Experts of a small language model: vocabulary 16384.
Below are experts of layer 8 (counted from 0) of a mixture-of-experts language model. Rows are named router (the router's row for the expert), gate (a neuron's input weights, with its number), up (a neuron's input weights, with its number) and show model dimensions 0-127. Each number is 128 + 32 x the weight over its row's rms, rounded and kept within 0 to 255. Numbers have three digits each.
After each expert's rows: "gets" lists some tokens that make up at least twice as much of what it gets as of all text. This comes from a sample of Wikipedia text that the model never trained on. Tokens count by the router's weight.

# expert 13
router:158104156138172185189111086121092168120115161072080098155104099200135175138093114123139163103134176179126091184100144118133143137166164166142131126159108126160123103110116102120126115175108155119130099121138134103136114099125176087132112158109109093114121137135128136113099133162153117118157184108131169149122091094115103092172100101137121132088128093123169171138110132064122159108057
gate1:082100110118124139163121176129089109126173122094164162113108086176137083143093074110087103119114126172064125090085138169110138124197194140177137105085145139112104170127075171102102124142128099105106194183130028156165121156130184159155131129117100189115052088126130110116095174054184132126084126170121082110157158118117106138109120105134167103039108214145144109106121142099104068101096
up1:139190095128155184160125147103143073137104079060189166160104141130152068092138100145103087127152078160066173178086145143179090102123146128141110068179165105062145156090142160121143089124132186126108166131129087151107180077204186129170110102143084176084083154107116133130062138091114131151099190144102110089090161126120075143108155117148202133116204114155149146150100111107104068121098
gate2:112141107134151120156065091176083119144065120139187130143135123166170148056113088132076175106104123115142137145167142088057128142155098102048121106171162156065151112054140163130195129085124122105134112128182126156071104141086124136131131143123128151128093139095116126151157110094055083129127128112154107124132175136099095153111118098142135114070136143146092127131094130110101100108108
up2:116108105144100117048090098124128160162142172107193116075149162100171163144095141100096088164093173180143146114182137171135113121157160173085096132138112148144152087150155195101165112124134148159095124112144100203155165133157071134136191124049153142125125128125146104168202145087136139123178144098170125115144052108118125089128154128129117101104112102105156177142141142104112138088115
gate3:073085140110101128130204129151109185099076135137133052144179108172154121058107148141155103102123138157118148117161163123150083150148154111139158090165111108129166112110114107130099133130171109114102149120095092152108170112151154128134144174086084131129157111095061061088146071138082071111128176160145054077127093127151159099159138094105141126127124117099117139099140103112136115137027
up3:166164076174106099132141090142120108116195112122141169138143111118085127120140123127071093110087129154162118104095156158077172132156111191112161179128124133159099170115152123047173174112150122160088174144151121207120131114077139176117110118133113144115133174170127119201140207159186155124177129079139147221155177157092120111145106093120142158080129097096144136118108087077217102139148
gets: ";", ":", " –", "=", " -", " —"

# expert 2
router:156145148087071164117135137172146138124081152133092089128149105142114194189099125091128165101168105090133120163055176152133131099103126185129126150172157125137114118142217160121084069128085134177133155126105125083199114153119122089144131112130129161144114132148196095188080100148096104171140113179135138198061113149108115132166139131151105142164122057077133183179134133092151071135121
gate1:189127117115128087122166132122092121129136115172113131127148173096088115104160107129113132190094234161136083086130144157145126140105130125140086191093110126106132137134180087124129135119124193146137146169107048149105144107199064115098130124036075139186170131137156105127123126163130153151079082168096145061125127161122122096155117140124164122118108089097145113105089129074164117139183
up1:152125089100131123143103133106113145166178112085122146028132154121122123179133123160132139075143101146179099171197124113138109113149118135143124118167141143138146138134151130150082128050179107178128163148161113112152144187140120180138090081102147101134090154168161066166093187207161164168151152158153135124158158145127086056147104110143147128141133133130188159126138151146111152199140
gate2:190161143148200128124068067177061156106166125184159093163147125129132137127136046129115190133117117157113119198233145131145091150156097131133129109128086131196151118137122127114087137113130133129116154073169142142130087126118122194178097092106080124137072170122136096132131072160158143152134077073154120142176139064129194109103155088149109197161142115109128168103198143161151161117116
up2:083106069075073147172160151152119070110061160132152104123143084164104172142133134111134173099108125155116124195153127098153148102113140123058123098120122147155071113177109161059158144121143179171124119142102102149107179141115136175108162126094148119102143133091101129148209152142156145155165112164121125121127114190053153120113116099140087140127113123132143170203117136096127086163135
gate3:129080096130183121084095125095117124133094130070134147121186158095091111136144136141125168120181163214186117073151144120117084154138141107099106160133161145055177193121110095131157118165126124140136125128113135127144148233201137124114112170088126115150069160136144165132106100104138121152139177148186098128114123117168111151129174125129107127147077157158095133159167058148122117160102
up3:102150102170133159129155173144160152122120123119141115157169127095127129167111102173115119136218132206186122128138165078156164128143079072151098102093121139110102126123159068072128176105173173132137171157147122099123141169128088065136122124135169106166174118120129104134140136069145040162144149132211183176136120108161091166153161091093103148210123072113084145138117129119115062085093
gets: " ", ")", "\"", " it", " He", " he"

# expert 16
router:127118143169060197186123115092119106126084176112122094156065121127174140134066118091148101098131111171138088125114202167131106153122128181133090177199106079112134107134120158079087128160070140155092115136126097111131115166079128146149107089097118093186169082175147148076103148169158106146164152093118098147146094162196105092097144146095098073095090103119126199202111097126129126136203
gate1:167145172091116147077082131132169156114089125108089145086143090118158110123034139115094091137133130116149157138177136122135123073176168163115115075140112079095085163084123131102144126200114141141161140080094159085099120137131084126165137179120152085101150084121134148115078116132102111154103107148108054080121155074128180139062125085152123130131068185116137129147112119117178112151145
up1:142154111081150138119079079127127171103141136131104141124159139178168151157108140169147102071092119055185144097128128160176158138138115155113094119136125086081081077070183158075180126151155149189212110081084105131152125111095146142181128168173122182142133118169135078148136158128148132134085128108229077146151094160118140127113091099165180086095173132121063111145074199116085113162110
gate2:198140178106112132103107077116064110097095142171155106151139141149170109120132139116163138093160106129147078129172103182088179095175102181110140123057089117112130076099134148121123148128116105110131141180143136157140107092079105131123050100135096108067119165099082099131098085120161109100142150128091130217143139132121111120131158198141113149154124114110170138113148179175152126194151
up2:164145178120140122142168106151117106111069082113178161185170107151199085163128167077169137058176144082087054152113115190121164094142124124059128145061134129149188099114147109080131088105151109133136151160153087140125087064131099085147118143076100100070092203112112106125077093124127136170137105137070137124154127139132122090133167120144155120142155142093093144147162117164127137136173
gate3:123099109135123153176153103127167082112140097178082097176101145074066114123115136110147079085162136109156129174159115173127132112091134138088144137153126132122138128125134176112172105097105132242112143098083104165079119139159109152122109113149122197075132134086135138187079103140171118167100133094136075111025174105115108115117124181152182139118114064170132102118169185100105163173199
up3:162147085113096140129121155136099183161133123094106160114138092115118167079153112149151132070089143135174138097128082141130125147110171113164151146123129161146135129099149129187076167146171160119171146140158249128159092165097109130154155149059132093162115092175130125072123151155130115067183168178090149150181057098127155175187164124135095151171209110129091078093177109142098116131105
gets: ".", "-", " |", "|", "–", "/"

# expert 19
router:171123096142101187079128123166174084157144126079112095104078101161045130158112090104147103078169140151092104169096176100190129038102112200118173176154171092142189150115118127125131104161122178138125082120103133146131124135108142049128146119059105159101127154125127101125113118181156143182163128062118131201039058117084127132174134168137121075133118084096147074155154066177107119166087
gate1:157150173063142148134143175145068088203092172100069145125120184107116103127188166140131213125138112099102093164142076102110132107141098130175098117067130152134087168117113134117157180119112130129149135119140182088124185158067165152132159145140120095137050015125131107157183121081169122094104020094115104136193123110168127162120121146127155127072119141173117160127134123115078126086114
up1:087094111080085129130180127078104099122112114127143134099139098169126122070136120145129158171084103145125194122104144110123135102137154159124123178147175074119149120152133168143190109115169102158088098144161089154094124170048129101130152147237094105100169114137153165134131098134149125101102108103182127113135138173114091129073120144119224146126112079135131090119142161139154162133107
gate2:146157135100111135049094135109137127168127061135123141155071172227144083104083142128163136110135147128152085091087126148145147147177142161164113141144075151112156102119128117106126134118117165186125092073107123151124080137132118094149096158139152179121220130145182087149090132158067134152129143128166131129103153155149155108106161093122146139109118139096148156160096079123139119170152
up2:114145112118120139115097138144099074132088090117146123115122111168148126127148111155119110162116158157185122123100067166130095139182105122148168190129138091101133135159180151123097156045144165123164157176104124129128109149153140154092150127154176165120174170087135052153060112159107122055168191106147183153124115161147084072121122113101138124094106035162164169169131153131130111192128
gate3:161133143161117100067083133130099154082068086148135143160100168111173097149152094065134146127135122071141104129162149147094115081110173112094117105070141084113155111197158127163157126098126109139108132125103134153114088158120164139073156108107169136200097138183127075204066083093135136116131151164194146094158168107170124154054122086145112144115109144144162086120100113159129196166153
up3:093042130102098103142084126164163128114126129161151094122148145118105147126154140147119121111144121147108126103133159129171058181139169130204138116115174135177056108133130120134103129096125136105133100132126167061103144153177140132136112121174162062089074113102104171136154168131147096102074111140162125080155066155119144113116130169151106099095165121099087171075106094164131109156143
gets: "2", "1", "5", "3", "4", "6"

# expert 28
router:135125163049079108119114095106196123147117136033102089135142113173122194156096069164105094069149123145084128157099115186125136066150112182088121173158101130139126088117127159121135079130163116171138123134113126123172092165136139111148112148105048143123144121110170084112083124146160117100131133106135080146054123160124161122134100147118077093153126074126125165166138137125081069075160
gate1:156118098127089129140141144112084123186136111100112070171129110181116117099130066114155162170130138133113172090148113171111141145136071098163138071102176130147112141131136105119154116115167100126149133120106144137187088091118157130133035187091073126123100125149141072183149122190175053145136116121108105145161148151112157166117224083111161138129102167158048156095133080131163105057154
up1:175179108133122086099159134108135179131135157155141179097172148137105125121149138149171076140140173080169123112102150111109144095106145128147147165108130190175221126179086154111098072107113085141134134056109146161136146117092143133140093102054163111105114088159150118121076102139094141147087103147024173138168083161147147070136061116129125083151118065130183153140074152171090146164160
gate2:106161156073098097132115118153089103084056153084113071181136120134149113112103168158194143155162139125124109105165104091129132099121103122138153105131096109160159098117141153093161141060085187177190094127132117107142087112129079160070150133200126059088093136139151078078092076175124146140162105093102153080071111091087112157131146151123126123074120078170140152114101129154147147123129
up2:124097155136126161092181121169148116154156120163105151117064086110075201081129149109123106123117135121094169090041107206095121177119152087113131127161123112147086051118175107146095106150144112147146140149158112176086148105140117124196167114143112152189129138125119117174126159107082140142179139140101131125097095172146198078122129160163039146189109107050097059072102167160120097153127
gate3:107167081142142132173106173173075146087096127055172155151135092142138095200085168172137116105087181152068088116113126124130157114180141110123114150154128098101128132100091138127129147107181091094075186120144165189117146113139120103102113079105129152158200161011143120155169167146156176079140166115102099083151160191065123119164093114132154079129089136144128174127139114081172150067130
up3:109152107097125118119159093169121216076083174133172119119121117147127092220034117148186145124133153076108117106100152059103144102132084125106124140127147128038123131165133125110128149101155078096092163137128187153118182114140108106104150094162175124120171130027134152144153196071165158081130142166110054107169176186115129168134135141110157107129105135173126173154137143108226134070109
gets: " ", " (", "–", "(", "}(", "–‍"

# expert 27
router:134103116156090180208111136108122130182111110100092111123103170201119122158131106122115138104184111187133114154109164169085113188118108158114143121156155133155151096114162069162142097136122163123129126156139096082106195165161133185112147129074079115150081148100173086131112076147125110136162131078141102156170077134143130129082168177096107046132088091107148148142090110133168127074149
gate1:097113153103148147080151152135111123105106143145105170107128137134107066076153191150153130157124127132155120085177162061090147113123090143137086187148082072097115125094134213093109136083105175123126107086120167143128086153144133179079134143152123108091068123112124139148053103170141123101095128129141149107161093077173155118114230120075080117120114082135193161127135144059122138130137
up1:073160166117125158118106131140110099068114114107100140117177136119119097083176190147132121118079162124160099139168127115133091114083111108144072182131106103132148119080168140081165101101085146151095110073125155135116109129151137175110127119093118071110126117143114130170067121167168165124118167121112112099191126082165128090139203147124125093109106077153174131134134160061104131093105
gate2:204142109125129140162174080165071127136167174126150109136179127118124123178129122166140179077140144087121110154115127080152099163168148132142101180153144118132173171106132166146127127093147130137116106172115140130171106173142167073066146117075064170128133084101106118048062147210147139148183117101152047158115128163137138114098160110188104090112149164096133090205161100142127152143127
up2:138146201063121168126090104064100126136113113146136154109158136168078126100104078159148128144084100070069112143110112080155083076132173124158117136093100112208134100170130139111143155072157119120110152134143133117158120123129154099184120076126144102184130099154150103129121173150139133145135107077099179077136136144098096138102109175152151129095137074124152183091156091133090134055113
gate3:076122163096128139149131151194110159152146092122096093174119197142119111159113116121121100140110104133127134186141121129110155115195102138129165071113130109147143099170193125208140095157150117170146151169141080120133141143115096124136077138073116137067174149103111084066087161084109146085095114099125106092083148126179148122152097132159187120079176154134180043119146125076130111115129
up3:105152140122083141156094123188170096208140136181121120179069151129146085123108108112101114153173113134117146156133106126085132114180082114098147107081171117151089096151181157193129126121158135138187115147156084130134182116109143090166166163094148109096152138156135081121126098082092152070079126108127129182121130114196125098131110166115136068096180143126116066128132130047122085137143
gets: " |", "|", ";", ");", " (/", "%;"

# expert 12
router:116128154142121170131130157139183068152104132078091137165122109125065149199126098106120146107172094098098089136047142076191090056128083150128127140179177093121131162118127123121148127077074139137109109141095109146107122080102106098114104113123088126130111161076175094133105120213099125112111139134081175200105077103132060084218197166143089106130077086111133170157093127125121074135143
gate1:157155118104139057134152121105104142149109125125083145118168097098073175133182149121074123137109105133131140125178165119069104158149174186152129156145143125121131132108165124160150129131111109142184131176156130171111128124144167052198124141123107170207090087087165092116115144129160137126149106070147094197056154117066114098134172172125115106081126127145087141066119075075058137107120
up1:155160124192118171165066069133156146122128156139159103180082162143163048115061138077181148122140154094172150104188108104095094091076100048151111132152139142124137138176168156077100119179160135129135103057134114103145131198129147153070108149095167101104153106143072162165105139083090108170101131143098190065164158124165152143159141127112171131184096062112143133116179173122167154205206
gate2:141165133117105113122146090125143056171144142110114141142113180145169202150064157171129119072107155098101146110080122168183108116104172148167137128078169116136087135099092082132145173135109166096114162097156033157139130102136099045113188146157129161100104134118147102125093129159118124084112130126143137140135131134149120101099170149130087161103139094098134207211078126083123072101123
up2:121142089101134203158162130191103114083153173199160213104137156079190141117169117124133130215137135103127124087138153071123129099170193143142110082116101123166077151167118189155130154126081109125167094158146120038120084127130115122126121152132088144174069095147109143170092118110129145106121152084148161094179111144146139113139144131111126139099111098137130189156168152161148109140086
gate3:129128089127101097151160144154117081128094138111136135195213044149120220109145109189065125166140126165075130095143142165039161110150097164148113099160133117104112139109103061135153107111065081110085061158171121068099158063126182122194092149110094142158121187064152098122178124129155131118104124152112118149136136104106137100120151160170101145093095108180111199104126111105146143109114
up3:107093071099149204177130159131048095106072131122114130141128125162148177127119159143138125182178110183106108168144135075073126168135173130153130087148140101093094131096104111138133072086082108060130097190105076097098136138144096110150083149105146097078114112085079131149114157138140119097151138106146148112108109080115135147079183174111101172110065148115084139132105119093155118118171
gets: ")", "T", "N", "D", "L", "K"